config = dict(
    experts_per_token=2,
    balance_loss=0.0109,
    dataset='wikipedia_en',
)
Below are experts of layer 4 (counted from 0) of a mixture-of-experts language model. Rows are named router (the router's row for the expert), gate (a neuron's input weights, with its number), up (a neuron's input weights, with its number) and show model dimensions 320-383. Each number is 500 + 50 x the weight over its row's rms, rounded and kept within 0 to 999. Numbers have three digits each.
After each expert's rows: "mostly gets" lists some tokens that are sent to it at least half of the time. This comes from a sample of Wikipedia text that the model never trained on.

# expert 1
router:493508457501483503500419510481515476503398547550500469521487547459412529497658419583507458534499457454545453436487434427442438440570501532487456523494411440422526569453572456510468529473425471
gate0:517491528509508501553461516516536535577411511453494546463517507484602599471476489545547585440526515508506418467442544484550605465540535489553488558523460521551475483445600476533545459563345530
up0:530506586516536505452522530431449466436576523582559474598510550504450419502585558485482489511505492557569532486527427586428565535493433570462491430421529408441563502505479501428471563469550502
gate1:436463480527475544446491480457498595454408474560522535553392466486491541451546546474479393474474548546474602470485414458514494482431431510462421406466455427488491453414561572584443463552564487
up1:529525544414456374537519448549486579559495504518578456482540460476550449545479549517535554479486469569448442509494558500478473552587607466526540497505509473453455515483518520469503486503477434
gate2:474474523430346538534509503506553527517527483444567532564527542427534425563418447562502451485422528495482492510534455502474441440506463512502543516466557550566554490519397487459472626521402546
up2:513497568626534413483600544462425462444470482524455467486467548479349534404591575474456439484577480377504534475451484487573548522584486446450445599542475476433504580428600517432574458502504504
gate3:489516495414539393476494452418506419575502439500447536524499508511522496478412432527476488500428469438446548504527483539493602510470457522553508481571559501547535442550462457432501562478520557
up3:560532524592490540536517548557509475395520504510519583554515467506409454470525550451534492586498463511606468498557514464422502495495520544425495578427509483520578461480609519552491546435461441
gate4:404476520459545527499581436535498556501420313481452500464529406523548557531565525370478538536551528444478508450597516433575489518520449568535495461450503459556492438522514505437498543565525433
up4:458470473441527490473569459443577508445411428556415531542511421473561520643461537429491507492496596438452525483530542482497539501488435498493539485405460442533509467484531528473552513565482477
mostly gets: "ctions", "ics", "ction", " Air", "BC", "ities"

# expert 6
router:509506485422489505530514569402571496449472515540533445507503502557422494494519471520479507598471423483486464432479464406510476445472532585511450507501398438410521522490610497486464513443451518
gate0:537543520472510504496481544526558447477488520562430537463565518491485484537486472502541500464618583613504467583544518498489509474456564467537485535508494447479514427425474500549404512526530343
up0:444539511539553520474490436516558499510550460437538483530447469457542539464470424521522490506569523581476416485518488532531480467448476484508448457549527485561497405463555558459548484547531581
gate1:542481509554470453516563476550503513403430464560461552512557600461533488497500525502544439564531410450511499560539466494384446477509552552477447475466560468454467487519590491584479476535528494
up1:486536555607496513519460430559587586427491450498403507367550596499521492481479453466531440514486456546543530542444523561425508559521569553457494414553569485466543534490482531591494514569558576
gate2:517561478487528524462475493501478510587448524502573478516533534491457508468475443547529460546552559475448571488487477425499464470500524592511492512558478460522495554534383502480466442493418357
up2:411518601484500527498495485518490423510464568604536469574551462542559467480521522584487450497403503522505548490527500463530519494442489385487417497376494499548487426507550456575440567421558483
gate3:498484475449482466521379525466434482507467504529480385533440570499463512563517532526434504520485505463485454540584525537523548501413521462487548465473452447490566453515404586532573542435590570
up3:483449485512487375523425563509446497563512492545539462565490544466498584548436460558508560572463522484455494595543592522553507476514577524581472568546457470505500402521476559496567540509532549
gate4:481581443512437448499542545381434562473392485477436504497438555541405498397475496454517510449508486478508502553509500461451508511483444416593501548564507566464471486495502490520499540500472421
up4:510479533525576383491535450526467583437477469530460500490566401503502554475512507461475504414550519345485542474546534447536553534512479455541527500509479432444483518506564448448629556472485506
mostly gets: " which", " that", " all", " this", "\"", " one"

# expert 2
router:562466569451502550474495527535433489406520546572512611499513486443424502470483454519510464523542510453540509489432442468549504442588520579526488569503423486488564517516562454521496568428411529
gate0:515491458550464512404471531549477560548495428472520477515631437414531540564480533461508490492437512483495535464482547563452470479472545535537530460418532419579489496572453491483548511510568568
up0:584438506469488563392495541425450588523492467449605530532546435480480557542452505554480593476533512455572561547551519547439444524532460517528497494514560451603476442472462439471495497471643590
gate1:586516522518602542561543612576468437516481489448476518546521556498464518527457498549463536599463533480548549521548510616482531496438440589531569506503610453462518583539614576406564485482510441
up1:502463425530482454451557459467457556445496599454587598513450496481481502519482577464598513469585471506470432564513440533537493455614519482440510577521481532534570532456458527603451620559477501
gate2:499440544553509546450536529547517495375482494572501519547554577495437417498474456497537529489540514504574514562570433550502427527538467528602531446472510564466422500463506514583506469529550481
up2:430479521553523555458485547455398545584534429572500493545462425531444496481449538459466392426482498476526470580442472536498551583494450489560497414436499554451494440505347524524460583512567547
gate3:479525524540523413505536554447458562507517486408501525430507547454523542435495519518471519537512462516573521502594491568542433498523470495484519537514522446563545520413430518618535538574564456
up3:519548530494542495548517482585410479461454584479418476471595531533574535571554518467401418489487531452495510463561501541488492503582521489497545424458501456545516589529454452569526494529556461
gate4:568544479432472528580596498512440504456495485446495537541482451478565534498496418594533442415525504423562564540480523418405558498546465445624441577546530458486492478545423546514571478621476449
up4:546519452487539506634564393484500424482461483496518420484522605423479451549484503545463444413543445481399535503454509524451531513554462494520468436448510569481571547542433601499451474602494534
mostly gets: " km", "\\", " mi", " species", " ph", "{"

# expert 0
router:552483533446455533487503545514505494465454531499514517503544518450474547434542478503513406581486465505596521446506410456476498444557499529515442498485419514472531544436529384442427514499445552
gate0:520577586472463519502501523470477484567596464463493537454492499525504548406530457473392523556514466528521529437361529457422404479508534457450456564458476532520449475493542487523532559522489539
up0:486440395479526535472521446597494535539417474542453573572527550569569493486535525563504476511471505572477454467506460491629506525440482518491467478549503406465542476623533535448562440536489505
gate1:572615540452479514490508536441523541479522510487536537516503459525502461518490455557489438430429482486468513502548509476357412531566502562490562533463527499462531524432502357518491460481463465
up1:475445533542463535451517555485499421451469421506551523560486553514553533502501499562535403495455411426464570498445560441512533505439564551450474473509477406516656579414566617495596571519475484
gate2:409593404518451449495434506498540457509456512464532519594493557546497410453548448572445451571441518561485545526494426583545581482622451512418501516422506563507489520567525495429536484589504483
up2:400522494549516470463418492475579537483499505441529517504591512428531429538478403474573461542513446501599470588495468539509517486562474490431619600458468508472452488497519535468532442520421402
gate3:502466496517494473465501557534565435553416486448570447423492541475461571470503495465378490499442468534550505517479465502405499446570420538494537528435500530552487465543522484474526410471508567
up3:619414531561546527567566469544455492561441540463514527506543540484485482550607486546460444494424462430499596436476494539503592501508489554539464486408470526548516482579510526417605448411459430
gate4:471538544448550633560513535436544540462535517489506508434606500432439411428418487515552473478511519465505487502516528507506527462505546387391504497495487576532483453456510458556484475493396456
up4:551554501447560565494446531455554429501589497469501491542549505434483444522506396519450560487469459505479514449480518502423499501508483483463549608573456556534501513479540509535590527513550559
mostly gets: "|", " ·", " |\n\n", " Votes", "″N", " -"

# expert 5
router:548455446400436509511481550584442435436461513558513496531558494447515456539502508623521432527495471503575489437501393486475474455578586530531509512429485488460584532434533447470477576500438519
gate0:526497496560555587521444565487489531518473547503562444525579605450440469548453575488494506525581465538495496511432456494476545517422527507517550476505576447400516440445494552517604471468453506
up0:549590553494420418561491515497425483517415462505500476551526453414483479522527448512516461532522522407454436568513514538491438492463461601506497618498518427467615489529490519482527463467438516
gate1:512483464459572603585567537544533525527629444581580562565468475551583544549460518495619455540595523439511473549511507468545542497473462486596468406537529471512535531463474584552501438564473564
up1:423445479463484537461513538432493493616449525581432520509529490530535495483558592558527426617590543429599478554496445551498497464529448542490403418541547526537603542445529592575477499501480520
gate2:557389480441571540503448513512482460452466498440443536547527593469467424521523489498610476526496450424492492555466437597492462535503452551476502458466491607551547507447529448473465528491512479
up2:486522551561538568533494542472570541534582517561497516563507498448457556513526535515408520492499467571469519486518542449536517493468547507472526514478507422529440586568474519598574519543506541
gate3:517468579539510491505397515533419526438443524474436564553503523496569510466420459585557503442426543458544487529600519438563531483524444527514436553537525393506565522493500472442444467443563562
up3:540484532532460510416525489567498551468483453517408515482472502472525456476518519496486511466478605562489456544587465311621513457542504604552384507460487470474521552493527508472567466463590502
gate4:551545472430566594594438479528486569480587550489395539499570504421501502529512432504498421559525540446548432557503492537547471484547521537411460448535503564499570503488475456535436475528518502
up4:552512524487624564514444533576506446530495524474539542427497575401504489532452529477480490435663464420533485461456420567495507461450421473497473447459491485453522546529506420629430519548492467
mostly gets: " School", " O", "″N", " District", " (", " town"

# expert 3
router:530446533459516521429434526486508506446399518542491516499464515544433490439555441523503453464493496538559495382459412420506516440448477534407485540497400514479446539517567471465438546450471496
gate0:488466427538531440563499440495493577520517450546570474374445500580509501490516460438476534471478412535373467440441546551469473494496457495422468482467461513589457473542468507446457446460430457
up0:550498492506444550406507503472595465457459519431522598504557522444533481582458546480504457445421506471511534467523525478514517513437474494503601432448519491483528531461528566492543491443535464
gate1:501503492537509440502541377512538514473479497560545484550516444498559443515460464444483463507476507559440511626464476465596505515429405422464552441504502562505382486534498461493470464490513574
up1:522453507523557544545493553535461509629561542473540473448527604516510552498623557479528524535450533557477556438507468458411558484494622607477577428536457458478500532550504544518514474558564465
gate2:500557468561426563457571575510507445559493486466416534489447511529525540449496487536457469541408456580518566460484503482487486523486450516501562431567496483466480543562526534476618505407504492
up2:483504560502502479586460516510631570438516401478470494448467486522559463547501535531456608455505524468567506535551548488533482543452586465507446520498499415595462459463451491447483483558561509
gate3:460400503488441491547464571394414449402490531595549494526471563476447472478481479494575442519421497532488537539434546474563583545492542558539538515494345498452531528443460413469450494490540560
up3:424533504456472524509503459471456456447515440516519461494454534529460550491555565417489484457455470528410438502496583518554513514499458509536612507469543485512430580537426505487437451482454554
gate4:532495527508510439489525471534414513503542534545550490564404558403584556545632495520554493525507564425507527352472531579511488482488443477485483516385494657582546510488496494504497543483537569
up4:531460514552551524527520441491461478553480521331498587423517416495577523533512531507393509480522456574444466472507540567500480472532445533550522457566541433448467441531500490460525547544536464
mostly gets: " football", " JPL", "|---|---|---|---", " team", " +", " season"

# expert 4
router:519421589466436500524521507575590452511485476504530495480466484448430487507521439464544467514519512454537568461485408474505429443419500545475501559522421518461525494524550400500480489474441579
gate0:505545559505522558567451427493579514542470478436509545558387450446463427576541449459552521439526478574458510468468417451449337467494567480333508553465463479458512505479468550532470469508494478
up0:529446541530502518563539420474500520533482529521536508478446499485448463525495427559561523432536463478484487501492506540605348477529481574477538554475555421508480438439493552502450519575477568
gate1:470449441470535593546470530479439489527476395476500402481450538444498581467538395518494493478520561515380490484553499535517612510491533512507500463445566565459450498518506501414391473599464531
up1:530502530530469418521474466475473564554442581542557493523466541557506443442563507471485567424485446431572483509571520423508528476505524511430462519526472427481501487516546483535588482583545466
gate2:425537531607481552493494567522481510442408522533400490501486475528496536514581506527504501415470504496529480522526529520486604492529401503454536447491500400561508459518508444526513625439504532
up2:465483520522589438558497492546480529492519464450407476532518590577532435536496415552466460542447548493389463429495507446452493512487537531505445503446487570506545502461585541561456480520485519
gate3:450502432582541513479550481520464475502466499497498528498509477597443432558537408445533498529452573469474529462414468537524584469420433589473518501521514498463609570556434457505543441545509545
up3:537518480491535486470461476545441592459590598571543541577454518435400466512535519489510400591477545520561451492489463588593577448553481440427556505521527572478495487450454429514446518470552445
gate4:479569456488497527555565364497539452520495488432378484476547580421510497550464492618509503497506507467497520449536514580445486474503462522497541445505547538504486511515461444513445548466530455
up4:514597514510461476545414608464466533491485510542549513537560525526512527423595540468412434463492502433537478455533471479443503498493480526418496581499447481508515627508507479414533453520517530
mostly gets: " the", "The", " The", " million", " ", "ical"

# expert 7
router:508433575471475568465484522505494442445439526558501537507443533435454546423508484552573468565552490473553520461473343500498479430518519511444471492512473457434534487419523480410492533435457539
gate0:465524529512547498544501507413513529486546423525570466564543600532557585457551422528485518491553488548429538562545484512516583557475500444536385464609516551547457563436536546513499446568537518
up0:538419525470495523495472502487517550402574580551452564568435498456441513510519517485553500500468450565527528496546484535552551459443563476541514492507384508506462526496547524478447500502465592
gate1:559502641442540461553514589454466490496525527427528485520482401598524473404529492478458502394487383458456402536589523458498370525494577478428479640634478520428546492468489487477530511392449524
up1:505568604463499458448473540405432426473485484418501481513449509487520455479516406523491446434460345463503413507538473491473468477470487501516488534630442480489497502504497467500488508503499580
gate2:446504517544423472411471398594451487442490419451473423535506553547512521528527458510432472532510477433441494486493512578505489509432435456432402481558570445523485557498526492473463453509480548
up2:520500413511572478431529602505561578455414537530489489468555581363465460495466454560461539494530482508418501400446474420445422489552519563430436477531488449408503504463470445418479517607550444
gate3:480479478403488488572403486569591445439515567579550544499488491473509553570544573470492411445531520529478509452501579497493482495512466558503549416503472473449411536529472547546485532560510513
up3:496511470482457507477442455480524466541493568521528607532433540548450473559473504488564511525523603507494564457570476537430510534478441510531484483449497435499463502526489533544433494490421530
gate4:428414500388499559551497560474552513457504501485421422518525479575503450560637432526515438529533504556483443400522467534533398554457502481476423452510472502509590536537568507419477427481448476
up4:493623429522454543443497548429431512556516525530391466497440512504507498533402476494605577476595449500528650454532446558511484544469508507540452439531542447528462503442503408505571568561494512
mostly gets: " and", " his", " to", " her", " he", " have"